Experts of a small language model: 1171M tokens.
Below are experts of layer 8 (counted from 0) of a mixture-of-experts language model. Rows are named router (the router's row for the expert), gate (a neuron's input weights, with its number), up (a neuron's input weights, with its number) and show model dimensions 336-383. Each number is 128 + 24 x the weight over its row's rms, rounded and kept within 0 to 255. Numbers have three digits each.
After each expert's rows: a language model's description of what the expert responds to. This comes from a sample of Wikipedia text that the model never trained on.

# expert 11
router:133121157108140121103175145127145101134122140098140090140110141148106105088090125099143108147121103138144124101092122123135137171096078148104136
gate0:141138090091153141168169127166161151139082143156145094147127064089120141086139108129138145125106142131158142136141117179120138102140124124092126
up0:120099140153134119151127144136144112125091131128115161195155130136155133093145114116122094112194130122123124171155160178122108133113130161117126
gate1:114117156156186128122124133121096143130115123146124132094153145175096118155131142128096137135098093168134132170111132130111167107119096133102144
up1:134121104143128158129137099157106102111141103096136121135149135140112143119082115119135150151116127105118149105131131154129101102095118161157137
gate2:139127163131137138116106096099141128166126111150137124141114134138112143126149134156137118131141130175127092156129129120063097126104089148109174
up2:112145064124068112118131164160140101074149143116126143097145127122129119083082140116114136136106142135100129078148165088140180129138135133138083
gate3:144155102139133147159134162155149085148148101118059154133155147143129109151130113168118163158196124096152130115146086122083099119157096144095136
up3:116132129124138104165126084117097119127113159149152120156081126105114131127113148092149096120088127127107136149109164123154099128157150068137140
gate4:149158112145145173139137144116138116131152120165094117108107110106110093088141130113116133112114105158104111141105119105138169139134119098122122
up4:146122141120142153122108160120142114099139110144096101126122095081121145091140108096137127117114156145077089135135094087164141099110153095128136
Field separators

# expert 15
router:140146146140148111121122120154131136156137122131146087118103121128139095094126139105132155136111106094150098129100089141138116150097130112122120
gate0:128093143164144122105129108139155145075120089136109153106137098156085112134130131104149154208158107157175117105130124080137124110140131163132123
up0:160091129101121106120107123105125134102149116163105158133131113134125129111122119121155131197156122124144124153095146136104174100096181075098125
gate1:116113175144135151153126141165157113098133128138121108091130126112060067160078114154122117122142148156139127154101154101065113159111128146063173
up1:159109120113108110141130132115157127100184134161099136119188107154151154153127142144138131137160124123146120132161148105101105132113142096085101
gate2:150096109125080157123146164081107118077174163155159163141127118161068116178136142128136137145119095096127142111093125169146107129130127167162182
up2:132137145136085135165172156100090141133180137097150115129155088141136130170122144158125141109164115099144109183095125138109113171165146156140132
gate3:147168086088128114151104103120112151118183149072121094149121142087104177126116147115115075124164162104073093131136126132140166154128174105125150
up3:119109111132154131095141131136112108126119148152132151137183120124116073127136125097127123113114101113137188133141120144133135149110115136122156
gate4:101121108071108118153139127083154124125106142144154134092135130146086116148141125112101176142172111126128162136128137144139104165117133157152122
up4:132138137103123122137165098148160118167128106112150089117159124094142128132113121161136070119151106110149157118113116154108147112158148100144123
Institution name words

# expert 22
router:127115127158144141144171118152142138119112132128131100146133154097095137109083163147132138167117129153166111110095143116115122160112140177135119
gate10:137097163149128129113143138122145086105119156139078143138111175133137129100143086135131150109135096090105100127118126132152179123091137105080152
up10:174150151108149140102144161170155122142128166107105134127113156126129099124132192148125094133122122118132131119096148201125141105148147142177134
gate11:163126137112148106117129186108110117110124138112170140110127164135123121134123151092126145155096144148130142146100140120138106149131125139110163
up11:161124118121166103166130169136115146161106129120153126124095144134159148092130128080111128078145115122147094140126147092085133158084142169111124
gate12:141119133119092126087145096129124156152135126135135130105122086122107083128123097140144147130128091143121130109122118179136092178118135075118174
up12:124140135104128078108113133120169164136169105127103127134121139158087135138115107133152107116136125123128117088158134164105154152133119137147131
gate13:146126074116152109142133110124122132150130113115143132145082141113108102120104118177106173141065158154146091142108090117109107088117149140153148
up13:100113120129151119094104168135109150158118115126128122096113146155131166137139158114168112127135113121126149089141106139129119132138166140145131
gate14:096106163167174121158120109168133146076139117132159101117132110147128160166116115164131107172142140143143165117148085098093105101118143121124116
up14:107125134185161110192155098153140100128107156147126116126090159145135129153114134194139116129141129137179157092123123124130139084136117095102172
Participles and predicates

# expert 24
router:123097132110151113149177143134182152153109148120123096118126136160136147125125084118130124154154127145166125139100113145119102156087117149117132
gate0:169118165125116117115126155097135089098116146156119136164133155139106131156125136111102142107120142167120109097131134134125159177111112098109107
up0:124102151093109134104116085117090166169123116093110131109126122111163120146129107157126110121150071083153145086146142109138143124165103113114144
gate1:159175138139155145114152138146140167107110126107083126126111116121168091142131143133135170100184147153106128153125099127083137172170128129097106
up1:122106103127115104131091126116103093166158130125166123111139136142109146141145137131126069147067111091152122120137140123164129079076128135148155
gate2:137141103116144103109158137103162185163108132149127108072120166129144114117114128134152159118089158109190164150094101125104149126128115151174115
up2:137106118113165116090151128121146171170091123126108134077143160136146107131109155150144150153088139101163140159109124099113160158136101169190123
gate3:155138148093126152143175116056095124135144089177137138154158099136145104162116135147147121139105115126149116104112141143158138147122104149089121
up3:131152051131113131091090152128128141127115161124143104128113157100103188121130093084110123135124141136135146193101132099127099147096172148117105
gate4:126128112108108107106105161151125152098119124130143144146110151079079162100091122124145098080140122127161159132094122090121162129157121139140141
up4:134152111072120124110123134140162118142123122118178171146121124093091120154096121083101140139116156145122147159155121113104117121150132130108163
Clause-joining words

# expert 1
router:108153142128156114130190153119145137155112150106097111104109178191127112108099114083145107119141116128153088155109125144129141171086106109101129
gate0:163144080121113156172141124091133152150135122166115112120125092126128105134095122114125193150143143098095086135130108160114169137126166144138152
up0:108103188163165106115130149153107112106109115110152140123141159148133130140141140157111085117122110149193148117087146096117106101122094110096093
gate1:155118112063151129122091144160146110149137120141117139143141134147136112158149152152087158146146111108108119107127121156111113116147145105136088
up1:155125116076145128118111152149134152174092107149120148126136118184135100164143131152131146151161134131128162126099090133133113130140144086129098
gate2:128165117138093157106123097135104136158129117103105146117132154140148137106111153147091149109127115101088089119134071161108108149166104144134088
up2:138124098112170103133127150151129147163129138132082130132131063168097106147149156188160129116143110130118124130116141131143131137136138179118107
gate3:114157123098122132111158100107088200149129130138146091116116122104086097136149098177141142173124133143172123145183152130163124167122126106143144
up3:140151144124124122142125117136140116104147087128110141077127113102091120136122121119160140100149182137151161112109134091172110141115159144152161
gate4:173141139105106121092108171122092150115084109137119146139118097104132150090141127125149114142120139146101128121117121114130130135114165143142152
up4:173152145153130153091143153113137157102115109126113164171136136126136142082136118176158112134095136129140162100139125147124154161176117111143140
Sentence-ending punctuation

# expert 2
router:106143144106152118157167127126143108139163155141163113157140129153160101104116082091090140132152135116145121160092147128105095135109126124075116
gate0:174131116120140145149134116136116124149060121132169140101129145149151103172141125099120113103139116097099126117149217078117161106127144172091109
up0:094122138128092149105109133113110149124165139127075097192132119084117131104146140146134126149125141122138133146144077176113122138102108102145115
gate1:106141141148165136108148147137168131117114149116126151092148115104168120106122157154116116137126168099185110068116130146109088099121151140107115
up1:122123150137161114101144127111170102130118128139118155109148124106071099106121123122124088088115110163124119202112163139133150081104140112130097
gate2:131119146082150127115127089122164113135133080133151106103066126120127124118110118133171143160148125095124096151161113099112132156137127103138124
up2:162145143128132151146146129132134140107119163148136132126150151138166141121118136160075114189127124162181123165096152083112104125101136163117135
gate3:083135128124155144123079093076078113130124135101107192138148146117152106106130124143143161162135146145096161137100155155118140144141120154140119
up3:089148147121155126140111098086132128082164117102099169129160098113164127099122111140156171143154138161133158166113152156123157157169120161127118
gate4:173197130077138128147146090098146132110125155110122153118106118112138095116118113143145131167151131128125121113146117154109154191133139093114138
up4:158133134149137086160117132072139140127126164150130151125125076090116122135131087080131165100118126137138166148165133113098124176109110104077126
Modals and verb heads

# expert 33
router:137128121112136099121125137134110151100131149127140109089075144193145106082124137120133108156131122095113142142139153116096138125131129142116104
gate0:179103120109120088104152091149133151122162146100088115143109098125114100171171118141106137162117140131096128132106119155138133053147163153098146
up0:081132129130131156131102139106101117082126101123148170112119129113125154112095152155109170131148113078174153103153108098109096179132109139107093
gate1:128165121087108097159082123146137148154147105093100146113082119168109132165128154141128063138100071172128112111126112139128101126109073135103162
up1:163126117123162106106122095119129145130131150146131099157086088072132129106117155115115172093159134106145091131124138187158108112122164096135162
gate2:163128120130119122127122157152160130142113144136142106120122136123098132160082120159116114098095129119159131147109123088123121129122146107113100
up2:143143164123151170091092145128112092105177126089161106139147107122129134122139113141167126129155144156113136121090130152161158137148100124128127
gate3:138145105124126108127111151184107099129163108144139111112143142120136132111079127107137138153146126150108137148103110153138142146151125084129143
up3:136135131108096121131136117108148159114145133126153116110144130148158121122162103114121150115139118122138072150168134161161109077113103084112137
gate4:163117110121137168106089148148135127099144150138093063138143128122110132120151161116108152103132124109156136147126115112122097146184147088120142
up4:083126127116115094136174118121116112128112140145126161153131152138123125141159105165114121127120143157100152121143101150144137125101120141076124
Table cell separators

# expert 32
router:184118128135124102152122146070127127160160109108136072117147167121157107083125120089148111171135148130130119111134103122154108125143081125130130
gate10:166126121115109156135142108100142122088156164144111143105165137136145088119137171111163130119105139141098152139160142149115154159106070116133126
up10:150130141106116133075126105105112114107118137109125147117170100139135128116170110140146091163141134119100120152106179093141118108128120091148105
gate11:118150113145171127180133118156102137118135113088148134123095121086110127102097145127114143158138142100137150090147132138145115108141145123121150
up11:154126120129148095130127120154086074130164177122123150087134121122079141138157127070107106086153059140146159071134167155147088131134151110157085
gate12:100161111109105135136121157118170111153123113109110097102185127129148127123134150124102132161084125129165142097145109170123119133103136135113123
up12:137142114134143138113100118134103134071056170108127146130128169130076143135153112112177150124161131158112105145164114111105125161119114084162133
gate13:124104117145171114127097130116145096090135104128119095075147151123148129154132108184090168134122149142128109105148109114104078110136140127117124
up13:122159165141122154122117093114119153150104103153135164145104111124115159094107143072135091105141131172117117132130149121156172159152099105112098
gate14:123082081062118127141116110067157159140113141128103125094151130122136126117110106134181144125107127155062119164104111137121146133135153131134169
up14:114134085089114134127121088103146157145140130152113141089137134141133122121143094114140172118098093119082069129122089153149139126119148124136142
Section headings

# expert 26
router:155163133101141124147145162108110109154130142121153133162091116160149129099123123125110123151167093118144096128083079108132107135122077132096072
gate10:115166148124125120122126141117107139151075155086101131163120200122086087116153114110158150178120190128136123148138122144115135115171145146139138
up10:154121146112103142114152125122191124148142154143138129126103131184178123122103116077152117148106140117136147125144109134154139140148158092130099
gate11:095186115136128111125159131150117152163180107140160163127120143180136093130136129128128131117118150131138122149080130125107115139131110106137157
up11:093092126141117126135121165135126118109141157139157108119150177125130075122140142139134115110154124215146147142088143143133108133104121118100160
gate12:118111116150115136107120115137152104134150146104150155159171110134150138148134115115139088143154115152157095141138146072079140157132139132132094
up12:132123118128134093127152126099135179157115153134121153104081141143134098074121122124097134105158141133057144117145117158132125087116139138154161
gate13:117150148128105084124125120126119145159175133081090172080150161149157155122149131124148136134107109124117145102163139111163114143148066118104145
up13:131143126150109091112113136108133156139177120088111125077150132089131169136190154122175150122127124145134153135099155121134082107112092111146127
gate14:148146179122136095121103115134146154137162155145158083126164091131132145117127108149108165101145113135150103137155211132103121092137104125143112
up14:128107164151140096112184150101125115141133127100087168109122153175119137113133110091166118139114158155147131129146081118116153142148147101158143
Nationality adjectives

# expert 9
router:118106124146125143167138159123126124188145142138155128147104145138160112105125119079154123155149102166121131149127144139138103138111123105096140
gate0:110118135110131137118165095150173111132087106120118141161172115144097090116164130169151161101124178128093113165119128147152080108094093121104143
up0:101109107098157146051119133154132099097134097126145126170194126156148082090163184122156114144101161103117105115114121143109088100125137133122170
gate1:125116172105108059127109120115148135137083095136121115089099140136161061115162094105134143125100120110075120139161110131133123132127129108154120
up1:106154096167134156087151132129126146124144150108148113136175110109150184138070150161074166142127110143136133131100137166139148121145121163104150
gate2:135161117121103162100140143135134114147120110135130136145132112119088101112146151152131148149107108166130140118118154141151095138122117139089146
up2:120156143121109142126129130180149149130146110125090187115123112131126117123124143152122088123120113170122126159123154123134143097080107143124131
gate3:118136132105126119138098120077149129096155115132135128122081128143119095070130089111131128136101103121138081121121159103106157167125147152088132
up3:117096166141122126118124136140103103145058117115143119144118107153060104172135166149134131125181145175121171148090105149107116089145122139152108
gate4:142117176110137108119114189130130121115147133143093153217119151149140102113110150121141150106119140130120136155146141136147167167108127182138197
up4:124148091134143077157116124149102092144134115182110081125106126123132155133106093110178152112143137114139154139117082128141119115125147125130131
Time and place prepositions

# expert 12
router:143114126130108159086137153109112131145168110152138130130127138146132099074136114100128102142122072138111137105089109144132148129107124163063132
gate0:142124130145104155159120109147130154088089177127159145130136159115152101077150178127157133113089094151141148119125128126121122100103114102125130
up0:135148145112144198123167152119120161146109183117145148128154102104121121083155131137147128120065115109151191133089087103152088128102109113113113
gate1:172144110102090112130122180107154136144177121138153094095121100105062140136128103176147111123154137142153114102132129114141172141154127124107124
up1:174182089127136172119130173124098095099174098119095093106103163105102138128120130161172098150135149124143152125175141124122125119126147130157120
gate2:127137126128125115119120094060103147127155143117133115112143153138145093135134165123139105119134110093118143109112088165115143083089101138137141
up2:126139110094103132130112138148118110150125131144114136123134131118115189133072134170151090150145128170133131168195139131166179130176130110141121
gate3:140138102184104131130106135155089102196118114127143106118136146130138124118103099129128118144143082081087138094100108133144110159124135133139157
up3:119111161086172124121122138083161140078110137135103132142154127137123134137135150122142129114124157139193103115150176113126107108124131113112070
gate4:144145121103157100143073133133162108156105101161148120146090121088132105172153133117115126134126116109121116134101185156098106153107153103160107
up4:111117106109116086143096094162140071108080107152138122111136164131149158148076154150138103129134143151152110123089120155107121106131075153136099
Article before events

# expert 20
router:134104192116147094155146120154175141141132129127170103135098114144139090107149117112146084139155140123168105144123112154112144121121139124122124
gate10:102153130151154158109109132107109090130176096150121101074128139142134089123106116114109095116095145101088146086126150083107136138111166134155142
up10:136104104113158119132130119109122102165074128093163125160137099128139123103155122146087145146129137129148090129137132105198124110151144138112104
gate11:183136129081126116098083117112081116160083128121150095148104120109103116129099106116166138101140117137144129162163121130103130118141159152157119
up11:162130153134124124098140126127114163128080127135147119099107108118104145127103174105124158109123120092148129126151099127139131104160168146176162
gate12:096122142114152143137130158141136123114144094117124100158107101124146104124098150128160104132122110105161156132128088148115151130153167152149139
up12:165127124156132145111159101115131131119075137148122114093157111053141106121141139105147153099104135116053101124095169133123144120145131096089157
gate13:110097172107131144161087134092071148138131123154129099153090156148137100115132158182148162159104102128165104086140114121109136140122104127111105
up13:123136120134141105184111133118142131123124132102148083105132111109153154110133154162131137143151101181169120106111133140129132094146115104122099
gate14:146086103134125168151118101157150142118117147135078155127128152155098090115118147133125127148088132121102156161118127093132091124115104105161133
up14:160159137130121181165112109112118149137143114175134111107098127172133099129126174145107140156124092092110128147122127075129135135150119106125152
Auxiliaries and adverbs

# expert 34
router:185115121105100096099125173111124086116112139094153112150112131133140129096084119140131095118153138130140138175094117150141150156104146120111142
gate0:143141130141126149115093159099091178078132114111143104173060145100141125069148166088149168124136147123100121138144141102147112117197142129101135
up0:132144109133091089136143123090146139114113134070095148136162137107141130137113126114101148108154132127115082148158158130175121141091139173121130
gate1:131134087110079142116146093081106109108092131175131093079116106181104144084131142146159101082132109128137117125126101135151129145118081165098140
up1:159127106103133123136135121139155145098106153151131140160124136114105134108124145116135136105143165129121167101098124143164138101145105132124144
gate2:129142112130143127139120148125140108154078151152123097181120131142142198154127124108096127092090156114106122156134124129137166097088125137114119
up2:129098129127145107119110162110130125143121131136141128104153111107136180121093156149103106122101157184131106136096106131118108165132131117141163
gate3:148110168117107098091105126140150147128146131104149114120156133096118095150122138124099129150102111142134070131114121148157126102101116094109112
up3:116137106068157111156100130148139132132168132119144124170076134140134170132134090132136112077103133107145186092163113142152131138104129137132180
gate4:110116073104125161142136099161151125093132109136128140121128109110115127093151101120090120055097197143141141138133158123131140155130129153104163
up4:125141151168143127145110122113131126110091155165106143136094156170168103153128144114116112145147105108102109157130162102087134140105088170149151
Taxonomy names

# expert 29
router:136133141141146124152151112127112129142130134152105098153135113161139114108087131131128130133140093139156116119074137154137114166118122111071113
gate10:128144108078072132135112114101121099145106112114126153099118137090132153147106128162158151111117138145132115148132118155137148130114146142126123
up10:138127112171140123136136138122121068126129111138117143122145118145118100145163132187108134126092121116100146158125119129104158143115177131145119
gate11:103137156162159101119183140123124132117148121167124151091109128133156174130131067179130152153122126113098131122111126099132115134107130111158111
up11:090085135118126128126145106103161157142123135164165083139093089139166179149106146106097129120113141131090115113116104118118134147133144163110086
gate12:128144141146105122110099060125120136140128114110078123126094147149161171123093098119152119165124153149095146119100110116084129141108133129116131
up12:141140149135119143138104088148110133153171098104104142096112120149166133129124102126140127131131108122098114114088123125101134123099145107136136
gate13:164169114076131111117093105108130138091127144131180104147158128186120133145129173126125141120111122130098128166145130153141109139173095124114082
up13:099078139179068149096099127149104148137180113094090089124094116063167164148118126138089090125117149101148142131143119127089099154126141117161147
gate14:141126138120152189117155143164123097131135151085126115150114122107133089091108099170135126192152145139137122150191116144106137118148140081089165
up14:125089114125102114150141123162149103099069094175134132148110163121174124130109147136129137076138120134138106106098095188124149154117109134102146
Geographic and civic nouns

# expert 35
router:161126147098151116102141113112132136147122151102135126135129140135144126109106102124122142146101123141147102124076119149147157114126118086104148
gate0:086138131089160120137143130084098135133131096137129114144137112139134127144141127140126124148155112158174146134130150106154110149084129142109161
up0:122083081122100109129086151136149154132148123137110141087145165123157143150098133155131102099173154102140104117173128130116134095121114123083173
gate1:129107121104114126143146158108107156125108172126166155128135166119128114117121080128147104114111089104136097123114125153066119149135141107144084
up1:149163161127138130120134122111131125133138124133142155102155144148142109109142120138132078106132089103161137132153098197126123177181121121133150
gate2:101136169115124127130107089093093139164110134174085132141117097160133167175106116169152117133114146137134137086085165135144134113119126152115133
up2:136099119139094127121165140143154149171155110110131087096136114170151148186115175151087133095139133107124146130163117142132137144113068119130132
gate3:119122122124105134126082112098142101160119116157115145110119173096119149149144086133134124100090108152129168118133115177131143152156121122104113
up3:105115120151136147112119147113061149150121090115176139154167114156142146117145138136138122132159164088135076103139118130172128086116095131096135
gate4:163149132111112167120156104076108136091178159135066132136063142123132138135081136131187131095162107142155143131093109116184138140176150150102174
up4:126173088142109123142125091155134104123129172150081116088116155157105125114124112152106110092128090133111122184114152136124101136136130168087131
Creative and work nouns

# expert 37
router:161141128125153133109148161113099156146153125139154073108124175159066111094128127145115133094130132179159100142071112124150135122111116129080118
gate0:131100116078133139111133138121085118141121154113137146115150147104124153119116120158136119118105150158143127109136161140104147095097102172115142
up0:103182184173114121139142136179129127143139090112106130129154125138131101121126168120133135128154103094119113101131128104148114148149137130147123
gate1:133126136146154168149121150154116159141099140134114117145151114146108153106124128088128149125087141139157118118156102159126169128072093125169094
up1:126195147146124114108162126137109164122100101170094141125162135160110116142072109145075119133145119172147138136138122178115109150142155106108184
gate2:110174152104153111118143132106091132146122154156161107111119133111127100157126107124123115136116123100109152170125136108135129086088095143111156
up2:149094152116084153095092095154115152109106126159090086125121143103163131149121123120112103136110167090103094111137080134145120143100113118129084
gate3:118134141104086170140121127139108137145108107060154086100113138141137116168067128132079096133115138115091107135154128136136123093136143158142164
up3:155138113120141117129127139130110125097152144167113140141115107088114135082161135151153113132136101111144138137099139119140115143102133131124090
gate4:145168142158121096118153112098117129159161132159100113125199130140138168136105109167176110124126110129151112134087136131077148129103123092146145
up4:101138133121164139132115139161125093092094126080127147137074137117150123161116109113106106109124133119129144148147153113146127125141139146162120
Media and brand names

# expert 5
router:117130122132153139094149121104127129143116135105103128136118145170120122098113073123161122129121115126093082150083114124135146149089087154096151
gate0:122095102121167153132161146123164117081129153106128132151106126124101162096116125107135149145125095097118139142119131156091136138083136136134148
up0:154116126103138132131136134130158126128118138104144160134126126167117108108114111113139109147111133195118152101163120132121124121172132195172118
gate1:128190087130086149111133159140074158080106149140129157136096170112137130157146133145138136130133089124119149123141114109122138127088133117126097
up1:138094167108168118152126111077066056082124135170096128117108147125154118149102117134160111113099152102121125135110125102110170125084124112168126
gate2:138128160158123169070114165093126118072170148127120135145141113165119140155108124094068179105122165140145160131164132105121073157133089108097142
up2:109140122110171090161154129133109129149115066125138136112066121099108095116165158170197063145123129121096108152136120117123175116119161141164131
gate3:104172125153119129150102106151134085089136134128181138153091175101128144122133121128130151163129105117080118131131158116093100120133150104121072
up3:138135143129095153155122114116163089128157118162163176128121132124135184166153092112142118150149122097121133118098148138166102151108113175110136
gate4:126125087148054113102148125118150131097069108173113111109108098142108123107091106115138112139167132126134112151127129119135146153104092085055106
up4:122135107111087117140130097132078117123111065163131177141124117136134137102123117126137104132139140145144129142130075095182120159116141137103104
Music and award tables

# expert 14
router:141102154095197122114113121147163126141091062113141090134118197176139094126112119124115101133132124136158151114108103146099076142127086116113133
gate0:107095110084126138119131132156120096106092124106119131126158115091169166162105137099108172173087134114128120109122118126152135163095169127095093
up0:062135134181137153105143133112128146159125131133141161153108148128123101108175109116131097122163136109165148125123161134131157065134115120096110
gate1:088102096113131115204132125137127143114096127117155110126096142120098101158100102118105068137131112175102141155159134162131099116115117120131136
up1:103129092117130137173136135103077145113106122104154136131103130133076126178127101092102082135135142176095146141134119152127122109122124135102126
gate2:124101138128151104118122147172117138099091103128130128129098087130132150162154118127115163138114120106114111117100105130144082168117103149098151
up2:108089141127149101150130138193140118086091146146130128135116102178121118157137142132114158150112111079116120136112146147162081182141119104104127
gate3:113065123096099144108142091173138133126138151131117129125150153111128137095110197124131116143137172118156146118160163153140117173124117191141133
up3:133173108099142144129124120139142122174113154112144167142108129116146149143113173138090120137102127108133141087130108160153094163119154121114166
gate4:168139154145126111124093131109104135144128128149093146126098125114091124125112117144134194156109110159112149102101103140110150119172144142144134
up4:147126105116137133102111154077140170131124148121096171128095124157126148126153123123141135128139124147129102141112115138070100142144149143164109
Paragraph breaks and quotes

# expert 17
router:131134169108134115139128134108154118167127127156163104125141127156140109122125088096117140134173106154126115111122090143144088142128107095102143
gate0:104129130065135154126134117158131109125167146083070095120144097111121116132102131110111099104124150129123074158122150153109184097120152176089143
up0:127100083114156110114136154079161138127121135163169120129111190147128185117132120158108124151145200148113128117120153127143168139086148136197115
gate1:104131147118103107088158104145161150135103141118147131162157169109116117139171135091112103119111116119108118121081157136120117119124106168125133
up1:106157162119138143093129151147158147137076136122135119131126130106124112093171095089081099116139130140126128147084132142095112109136093179115151
gate2:163091121154107139159130120133076118132138151149115132130111154112083108132156114101127083094077125146139101092092133140102149177127159125152168
up2:107155096139103126180155132113181156126107125126107163128143142117143158135147144149106113092090098158095157113138113127150083149131133131145146
gate3:089122142089106155162155125101137137106134127127178086145125062093147106142104120119127147115103120152104125150173147127130131136109135115103113
up3:125130087148130093114076130190136098177133149156097144110130140105135191112162127132132135157152136120131132126112133150112081149152134102139084
gate4:116156142085141119157115171127134116116133167142151120100091142152140189085141124147153117109136119129126105116136136151142098123146121125133134
up4:143146103157107143148153058086102127139112158096070143151155108124119126109152138161153167136100160169124100107117155152116119134132112149163107
Verb-linked prepositions, participles

# expert 38
router:151134148122175142126133147120105116161132147107146172183155127153133086100121141152124137146125109145109108126107096123132112140087148132108086
gate0:113115137098125084136117097123171147135179108168106112163128083131084097151131116113113109090160137133166160126095131108096107141132121092154141
up0:102128085145113146135109146085156132144140133112166110147131108080130120160198134102128116112157134170130154161123157163115115128100121124123151
gate1:142152197110136141178116106177163138154127090115105101146120111107153128103147138156131092135130145109143134131135079100101116094130155125112078
up1:122129155101135079137100148080160130123099167131128152147146160132136161117139109095148171137092156134138086153124172142139177125128159114103132
gate2:154158157159105103134119185145107119135131120092133105143075123141092177155153135140162141090127093141130113138125121164124140126146128145161095
up2:132167151134155158119144084150139089139147162173129109164148117151165153112158143077118116128141116094152109154153140122145148162129121149133115
gate3:151158138173109071132120133125146159148151139145142171134141123098109109112143155127102114124106138118099122174141187087119111155168117103065098
up3:110100170105113099159141142137104086122147125136153131139107142125121146136154166144140137116146166124158141152155174108163166117093146135105141
gate4:158138135113158101119130091162113120147128128149108138087124105132188148090139133097050093158138170140131122147121109134118140152134128131116117
up4:122162157140093093141160096110157139102136151149092128144098132137119111103116090126137127129152145132141134170173108098128169166135140112157139
Technical modifiers

# expert 21
router:146133153098159153128140128140150131141116130110166110123150151188108104112120131131099160136163133166158102133121128130135113133136103085096126
gate0:144116133129099123152119103126139098122180085114116140125108092121111124127135162110121103108105131170119143154150117100146156164132137119146093
up0:154105095124138136119117146142110156100090139101147146120188169109135141100131105096166167105145116098131114104094103166123068122140141113111082
gate1:121120095156156148118138146122138115139106142082136140143059123164126104099133128127103103102100140081172125133144139158177123143141132148079122
up1:133135104132159163133114145120137094168100147120134151161142157133150127105136140129117099152111151101158119140148121167189099153145144168099120
gate2:075096121109139118129136091152142143116123096113171111107142094117100110093113138117117132107110119138176134104105151128123063138099135113146121
up2:122102141124130141100148126157119135141148111094106099157151151151128060151145093110136099131099150148140130172144122125138134166135119108159146
gate3:134113088114118142160138138130137136151128129156139126093148116117113142109096144114123092146134115126147128135110099119131065145152171134125120
up3:142178161154114128106074090145121146127135123133143119109118114159111143166108138149114177136150136135111147143125161114146135149160125150070148
gate4:126143150150088110120141136140114176130097136070139139124127123147131120176146121127116161156149116117102117090099125186134092129169113106106120
up4:155164181125069146109131102150129144151118137125133111150103172137118164158108154133122120153162130126118176149109139128103121152113130123131120
Determiners and numerals

# expert 13
router:174136142122115129145148137119123132144145144131139134110107152205100133106146112099120111150107117135128153123102086129140136129109115160100105
gate0:124157101135126114135176110115112101152152119126147124124101143123143142148139133103100150060095134117099146082140125114076177086164141165121101
up0:121107141108138099083116106097142153143118109130133063097148136113131106139120164096182136081122141157145113130110166114113115132148134113151151
gate1:124109180104125140099140133113113146156115147116143120120147129137103140109123143127127125106159102069120119164144187175119106108170103108112101
up1:125145162129118128175149135092150125098099144135129162151127114124134140120129115131157129163125097136123134144134118112144129122172102113170082
gate2:128133100139159172126175131138152069085083123134128174119137105150120090142081124136119094111173130106162137126123093128131131124121134138118105
up2:118080117119152154106126177127141104098109146138153094081129123142092151121121133137128098131164111106127130112177059099111163143125110117125161
gate3:110147155168142173154149172124102076122106159107143134161133123140130121112114097129136171120117136129120110120139106106092121097143111121122094
up3:092107112106149132159112086174103150136121125119124162121129138146130157137109163103145117172104102083139112115159130123154169078135147110156112
gate4:089146146136131128124102132056085146171089122093134127131131138141117104128128121098154086113138138117111134067159123137124114124137134127136128
up4:080134146088128138130112132125169128118068137125155102150116132133115134095128117087124149136140135105134123114136183127089109136118110147164146
Foreign name endings